Experts of a small language model.
Size: 11 layers, width 512, vocabulary 19792, 76.7M parameters.
Experts: 32 SwiGLU neurons an expert, 8 picks a token, a softmax router.
Training: a variant of Adam for the experts, 8196 steps.
Below are experts of layer 7 (counted from 0) of a mixture-of-experts language model. Rows are named router (the router's row for the expert), down (a neuron's output weights, with its number) and show model dimensions 128-255. Each number is 200 + 20 x the weight over its row's rms, rounded and kept within 0 to 999.
After each expert's rows: "comes before" lists some tokens at least twice as common just after its tokens as in all text. This comes from a sample of Wikipedia text that the model never trained on. Tokens count by the router's weight.

# expert 37
router,190,207,225,184,181,206,217,172,220,190,203,210,232,191,220,209,196,233,188,172,208,156,206,217,154,183,179,218,175,208,219,182,202,188,217,213,205,183,191,212,245,212,237,213,196,205,208,202,226,212,214,210,192,216,185,213,195,229,192,171,187,183,180,205,185,209,178,180,187,205,179,191,204,200,165,185,177,197,222,221,203,221,214,203,207,192,200,154,234,205,219,203,198,214,202,197,188,181,211,208,209,194,167,226,241,209,208,240,166,226,230,213,212,191,188,211,167,213,205,174,170,218,241,200,192,193,199,193
down0,200,222,220,174,210,198,168,187,197,202,204,210,228,211,236,232,236,195,188,212,200,240,251,224,184,161,180,161,191,163,166,215,162,185,201,187,202,213,223,182,195,186,188,223,209,220,195,208,232,222,196,202,213,193,244,219,206,189,199,228,188,195,258,176,207,234,195,216,202,197,210,203,199,181,220,231,238,172,175,199,166,173,216,184,218,208,171,220,202,194,190,211,163,222,186,177,211,210,191,222,232,178,177,179,187,224,213,213,192,265,211,221,175,200,195,206,228,199,207,194,198,180,184,203,216,217,185,224
comes before: " that", " ", " \"", " the", " to", " a"

# expert 63
router,186,233,165,203,144,204,201,193,209,196,177,197,213,192,194,226,206,157,201,241,186,200,232,220,239,200,172,230,222,182,179,195,206,186,179,188,178,214,206,164,193,183,183,230,228,212,223,205,189,184,217,206,213,212,187,188,187,203,196,209,224,192,184,213,206,212,178,206,208,191,189,165,210,205,213,170,214,224,179,203,207,187,203,215,187,212,174,190,195,248,244,193,222,220,202,198,222,168,194,193,236,207,184,245,197,177,216,190,212,195,164,186,202,172,189,208,188,187,211,172,170,193,164,187,233,201,177,200
down0,166,220,166,184,193,199,208,212,192,212,189,204,195,223,187,167,157,186,210,204,189,206,227,222,200,216,171,220,214,184,235,190,216,211,178,191,215,176,205,178,226,266,210,228,197,192,202,183,229,190,191,175,189,229,183,175,197,210,182,219,224,218,190,168,199,194,189,213,196,144,180,174,226,165,172,172,182,205,172,157,214,203,206,208,218,215,172,201,193,185,197,224,207,173,172,186,164,188,166,234,199,220,210,210,201,206,166,185,176,184,188,195,172,173,229,201,212,172,200,198,190,164,215,206,208,237,211,242
comes before: "2", "1", "9", "0", "3", "4"

# expert 0
router,196,189,227,216,191,177,241,219,232,231,166,191,170,175,174,238,213,166,200,205,203,214,200,193,215,192,183,219,223,215,209,191,164,162,200,208,210,191,196,239,230,256,189,212,175,192,223,203,198,184,241,177,192,226,178,171,218,238,205,216,185,191,183,222,200,189,195,212,214,221,204,197,186,207,219,210,217,216,191,206,148,216,198,207,196,211,202,185,240,203,169,203,158,220,141,207,207,183,199,196,241,182,222,202,222,170,198,188,191,199,214,229,217,191,203,237,213,227,176,194,186,197,227,239,191,186,206,201
down0,221,175,196,207,201,209,211,182,235,194,210,214,205,193,206,215,212,204,199,184,192,176,214,199,196,197,178,172,205,193,194,214,168,191,186,205,217,170,186,152,200,195,216,188,216,221,205,194,178,156,221,193,188,202,196,194,207,204,253,205,239,208,132,183,195,226,214,170,220,222,227,203,174,228,209,205,228,242,185,215,167,213,222,193,200,222,169,223,144,199,206,208,173,234,203,217,177,184,194,195,249,190,209,211,168,210,182,190,189,200,226,164,191,195,217,191,203,227,248,200,206,199,242,181,177,202,193,169
comes before: " ", " —", " USA", " +", " −", " \""

# expert 35
router,187,192,196,223,223,205,189,214,166,204,207,157,216,208,209,202,190,200,223,195,223,200,208,208,199,194,228,244,198,198,231,224,210,243,189,213,220,227,196,199,206,180,199,217,184,198,222,200,206,222,218,223,222,222,199,185,218,202,204,190,184,236,178,141,156,238,245,236,180,182,223,217,191,177,213,188,181,208,203,179,201,180,168,204,178,203,216,197,214,209,201,207,187,210,200,205,220,198,202,201,194,198,173,168,181,232,197,219,177,171,183,205,179,213,177,223,212,193,218,193,188,198,185,184,212,227,215,194
down0,195,205,217,194,198,182,200,248,167,190,173,220,190,218,211,186,244,224,221,209,146,220,204,198,225,216,173,207,227,186,190,211,166,214,201,219,197,171,200,200,228,221,239,181,175,211,199,183,168,185,215,229,213,197,206,175,173,202,213,238,194,188,175,207,158,226,206,198,211,216,182,197,207,224,195,220,217,215,197,199,226,194,194,197,199,200,166,181,256,203,222,173,222,211,182,217,199,214,172,212,180,195,185,199,190,216,190,229,185,229,206,209,179,184,200,187,187,241,195,195,177,199,209,218,240,194,170,168
comes before: " and", ".", ",", " of", " in", " to"

# expert 11
router,162,208,193,177,200,190,201,176,216,203,206,181,195,211,216,212,209,201,189,205,202,191,202,194,197,173,226,196,224,176,197,199,187,222,203,179,182,180,216,237,198,191,194,212,205,181,166,218,175,211,181,222,244,225,261,200,190,225,225,200,234,249,224,206,192,223,201,203,203,212,209,210,236,197,195,224,187,183,210,179,197,196,185,220,215,222,240,205,177,200,194,180,218,224,200,199,203,181,215,198,254,185,202,205,177,175,177,215,188,229,166,203,175,199,174,222,191,220,182,222,196,182,221,137,204,208,182,226
down0,235,217,203,217,211,188,167,180,204,205,195,211,194,195,218,202,193,204,217,205,229,228,173,202,193,216,205,200,235,168,237,203,220,222,170,218,204,228,202,195,191,156,198,210,205,210,216,215,147,223,173,186,192,216,193,189,231,185,237,193,187,198,193,175,195,186,219,187,196,179,219,229,196,153,215,204,234,160,216,196,236,218,229,215,165,177,189,218,231,173,204,230,203,197,173,174,176,182,180,186,200,163,195,192,188,207,218,209,188,191,215,207,161,235,189,172,193,195,196,184,193,194,190,189,200,177,191,243
comes before: "9", "0", "1", "8", "2", "7"

# expert 27
router,207,165,231,160,213,209,190,226,197,195,187,203,188,194,177,168,196,174,221,232,203,226,179,213,206,175,206,207,197,206,230,188,230,202,212,214,234,200,211,236,188,226,185,204,181,207,163,242,190,215,212,189,193,223,195,173,211,215,217,220,230,203,208,231,160,180,184,209,183,195,211,165,195,221,199,169,198,179,196,215,171,213,202,190,187,201,200,186,203,200,210,209,180,168,223,178,181,206,206,176,200,195,179,202,195,203,220,189,211,195,187,183,222,212,227,233,236,200,208,209,176,224,235,175,174,213,214,183
down0,198,257,200,211,232,194,200,173,215,228,229,206,225,204,164,205,159,205,196,202,220,225,186,219,224,185,210,193,210,183,172,206,196,201,204,188,206,247,189,256,219,195,207,185,216,218,221,165,184,281,191,211,198,166,170,187,179,221,245,213,245,211,205,166,206,191,166,192,185,227,171,218,227,205,222,202,210,196,186,209,207,177,202,201,190,198,184,183,211,207,191,211,234,187,182,172,159,179,209,185,240,181,187,206,210,205,196,184,201,188,214,150,159,198,181,237,210,184,189,210,208,218,175,225,207,202,194,190
comes before: " ", "3", "4", "5", "6", "7"

# expert 45
router,169,200,216,184,184,187,222,194,207,208,204,185,196,189,226,167,228,209,213,209,170,188,173,173,224,176,198,213,201,186,199,156,194,217,211,208,161,189,160,185,217,208,228,202,218,213,192,216,222,206,193,200,183,211,177,218,160,182,199,184,219,209,192,208,207,207,172,229,203,180,182,183,212,229,241,216,158,205,171,217,221,200,151,213,194,215,174,190,205,212,241,191,223,202,221,180,185,203,192,199,191,202,217,181,224,162,155,216,206,224,189,177,189,218,202,203,212,203,206,194,215,219,225,196,231,181,211,212
down0,190,216,156,202,242,196,204,190,216,196,176,178,201,209,155,202,189,217,168,194,156,194,231,219,180,206,221,187,178,188,200,196,215,179,208,200,182,202,200,177,181,234,193,208,203,179,210,201,178,198,178,193,206,198,205,191,217,234,189,193,211,187,205,240,192,202,160,193,198,213,224,186,217,184,218,227,247,186,221,192,218,191,172,195,190,153,195,223,192,217,185,166,199,182,219,183,224,180,208,200,230,172,205,183,198,169,225,230,206,214,184,205,206,172,184,220,207,174,191,227,181,249,204,174,195,195,189,198
comes before: "1", "2", "0", "9", "8", "7"

# expert 42
router,193,191,166,176,187,172,176,174,208,235,195,213,181,202,175,208,164,181,193,216,189,207,210,201,181,197,239,198,223,264,220,207,169,220,241,197,214,200,159,222,210,224,189,192,202,193,169,230,196,209,182,198,214,215,206,172,220,194,222,191,220,183,206,190,184,212,201,187,199,213,210,197,168,194,205,196,168,181,206,182,212,213,186,217,197,233,239,181,184,225,175,205,222,217,214,176,238,188,204,206,200,160,213,203,201,201,210,222,197,222,162,195,226,189,204,226,173,222,188,176,188,204,155,159,253,185,189,237
down0,177,217,177,236,169,179,240,200,216,213,183,226,203,184,188,207,220,169,218,202,191,204,179,248,190,204,189,187,194,212,188,206,189,208,196,187,208,243,184,184,183,222,199,215,202,169,206,207,222,209,231,196,201,198,193,183,223,197,189,205,221,217,171,188,191,195,174,215,188,189,178,215,180,244,199,215,213,207,183,202,213,213,220,177,193,209,211,224,231,202,189,194,175,206,183,244,222,238,218,210,193,199,227,225,177,152,206,215,234,218,170,210,186,179,212,194,183,190,202,185,191,234,226,215,217,185,232,206
comes before: " |", "0", " ", "–", ",", "5"

# expert 13
router,192,230,177,201,211,180,237,210,207,193,173,183,184,182,215,203,193,216,207,218,172,177,192,202,212,195,180,157,190,186,197,194,204,166,190,201,217,192,222,213,208,187,165,210,215,220,208,184,234,175,172,202,222,180,179,214,203,218,202,155,214,188,197,209,208,200,212,239,212,179,171,172,179,211,195,185,208,204,203,227,234,187,183,207,213,217,197,188,162,189,221,198,227,188,205,171,179,213,223,195,201,182,197,188,199,197,229,184,166,198,183,197,179,186,184,198,208,182,181,213,213,191,196,153,214,180,234,193
down0,208,195,189,217,195,214,183,206,189,209,228,206,201,194,173,223,207,235,192,171,215,257,225,160,142,229,199,250,196,225,170,247,190,187,216,203,174,187,203,185,218,184,209,162,194,224,223,201,191,191,237,214,231,195,210,179,201,175,197,175,190,169,212,146,199,234,169,194,213,191,201,210,188,208,225,207,204,210,175,192,169,172,199,208,185,209,180,206,235,204,215,160,186,191,196,233,203,225,209,181,184,186,209,225,219,208,197,176,197,221,209,221,211,191,199,171,215,249,195,172,213,204,201,207,186,204,191,257
comes before: "1", "2", "0", " |", "3", "4"

# expert 30
router,197,193,205,216,232,190,197,186,200,189,199,219,196,182,184,172,194,217,192,210,192,213,221,190,151,176,200,210,141,204,204,194,201,197,210,176,250,233,241,204,230,212,164,173,215,195,187,170,202,214,168,177,174,216,204,202,224,238,226,206,207,190,243,229,179,211,218,232,206,198,214,216,154,178,161,187,197,166,202,220,212,220,168,203,197,186,200,187,173,190,202,211,213,197,203,204,200,212,219,186,203,210,200,197,199,197,217,217,201,191,201,219,201,159,185,183,217,224,182,222,192,216,191,210,201,181,196,199
down0,210,181,194,186,185,182,189,197,201,212,182,219,183,178,211,206,209,165,184,191,203,169,214,188,224,200,186,193,159,197,218,187,197,198,223,188,167,224,202,214,219,169,208,208,186,183,182,208,219,189,229,172,223,189,242,180,235,206,185,185,169,188,190,174,206,187,200,216,217,190,171,175,215,193,197,212,193,200,183,193,172,223,190,222,206,184,207,215,205,215,190,199,219,197,211,220,190,209,214,206,177,201,177,214,208,222,216,202,165,215,184,217,225,207,192,172,194,211,186,188,195,210,191,179,206,202,207,203
comes before: " |", "′", ")", " |\n", ")\n", " ("

# expert 8
router,229,184,205,192,197,222,180,225,209,187,196,184,196,166,224,160,195,214,206,186,209,209,199,223,187,179,149,206,182,191,180,205,225,208,204,223,190,213,181,235,234,226,215,205,199,225,217,185,190,223,245,218,220,193,210,240,191,170,209,183,187,207,171,154,194,207,215,194,214,194,229,237,209,202,216,199,175,194,208,216,187,149,197,187,183,212,194,191,217,193,194,196,189,224,203,220,208,219,213,149,200,162,193,175,201,242,195,254,185,188,220,222,205,190,168,203,197,215,210,178,180,200,210,204,180,172,170,201
down0,200,196,205,210,183,212,183,194,193,205,198,211,177,216,197,230,208,203,229,220,229,208,172,215,187,182,239,182,219,169,208,208,195,180,178,214,210,199,207,190,199,182,229,187,198,182,208,190,227,234,191,178,204,222,206,216,187,204,192,209,179,227,239,202,234,193,203,199,202,203,193,205,175,206,209,201,164,174,182,245,162,196,240,173,208,257,221,217,202,188,176,222,195,195,179,224,190,215,239,205,200,215,178,194,200,185,189,156,187,169,222,191,200,276,200,204,202,208,214,222,207,215,197,237,192,153,206,225
comes before: " to", " in", " of", " on", " were", " for"

# expert 59
router,199,176,244,169,249,202,179,195,183,193,167,219,186,202,187,232,200,189,171,176,159,197,241,206,221,189,158,214,233,215,176,160,229,216,213,236,241,185,200,191,229,188,217,202,196,208,208,201,194,228,200,186,220,210,222,241,217,191,198,197,174,191,187,147,184,211,216,227,223,168,204,221,181,179,203,213,165,165,198,205,187,185,198,225,195,170,221,216,210,178,166,191,178,188,173,178,167,212,194,179,183,209,226,234,197,221,186,209,209,164,178,188,208,210,184,211,222,202,178,199,223,216,186,182,186,210,237,204
down0,184,191,194,189,198,193,201,196,256,210,171,167,198,206,208,206,201,206,214,165,195,204,165,185,185,220,218,222,215,180,215,218,206,193,194,196,193,177,206,207,225,215,189,239,224,209,216,184,179,200,219,204,199,192,189,249,193,216,212,211,193,197,162,205,195,184,182,191,195,215,184,234,213,188,179,205,232,191,234,254,180,201,205,204,208,173,189,195,174,194,177,223,188,208,193,182,196,205,236,191,201,186,231,180,182,207,166,199,216,177,192,189,193,224,211,211,163,194,205,182,167,217,227,199,223,239,207,170
comes before: " was", " is", " were", " are", " he", " the"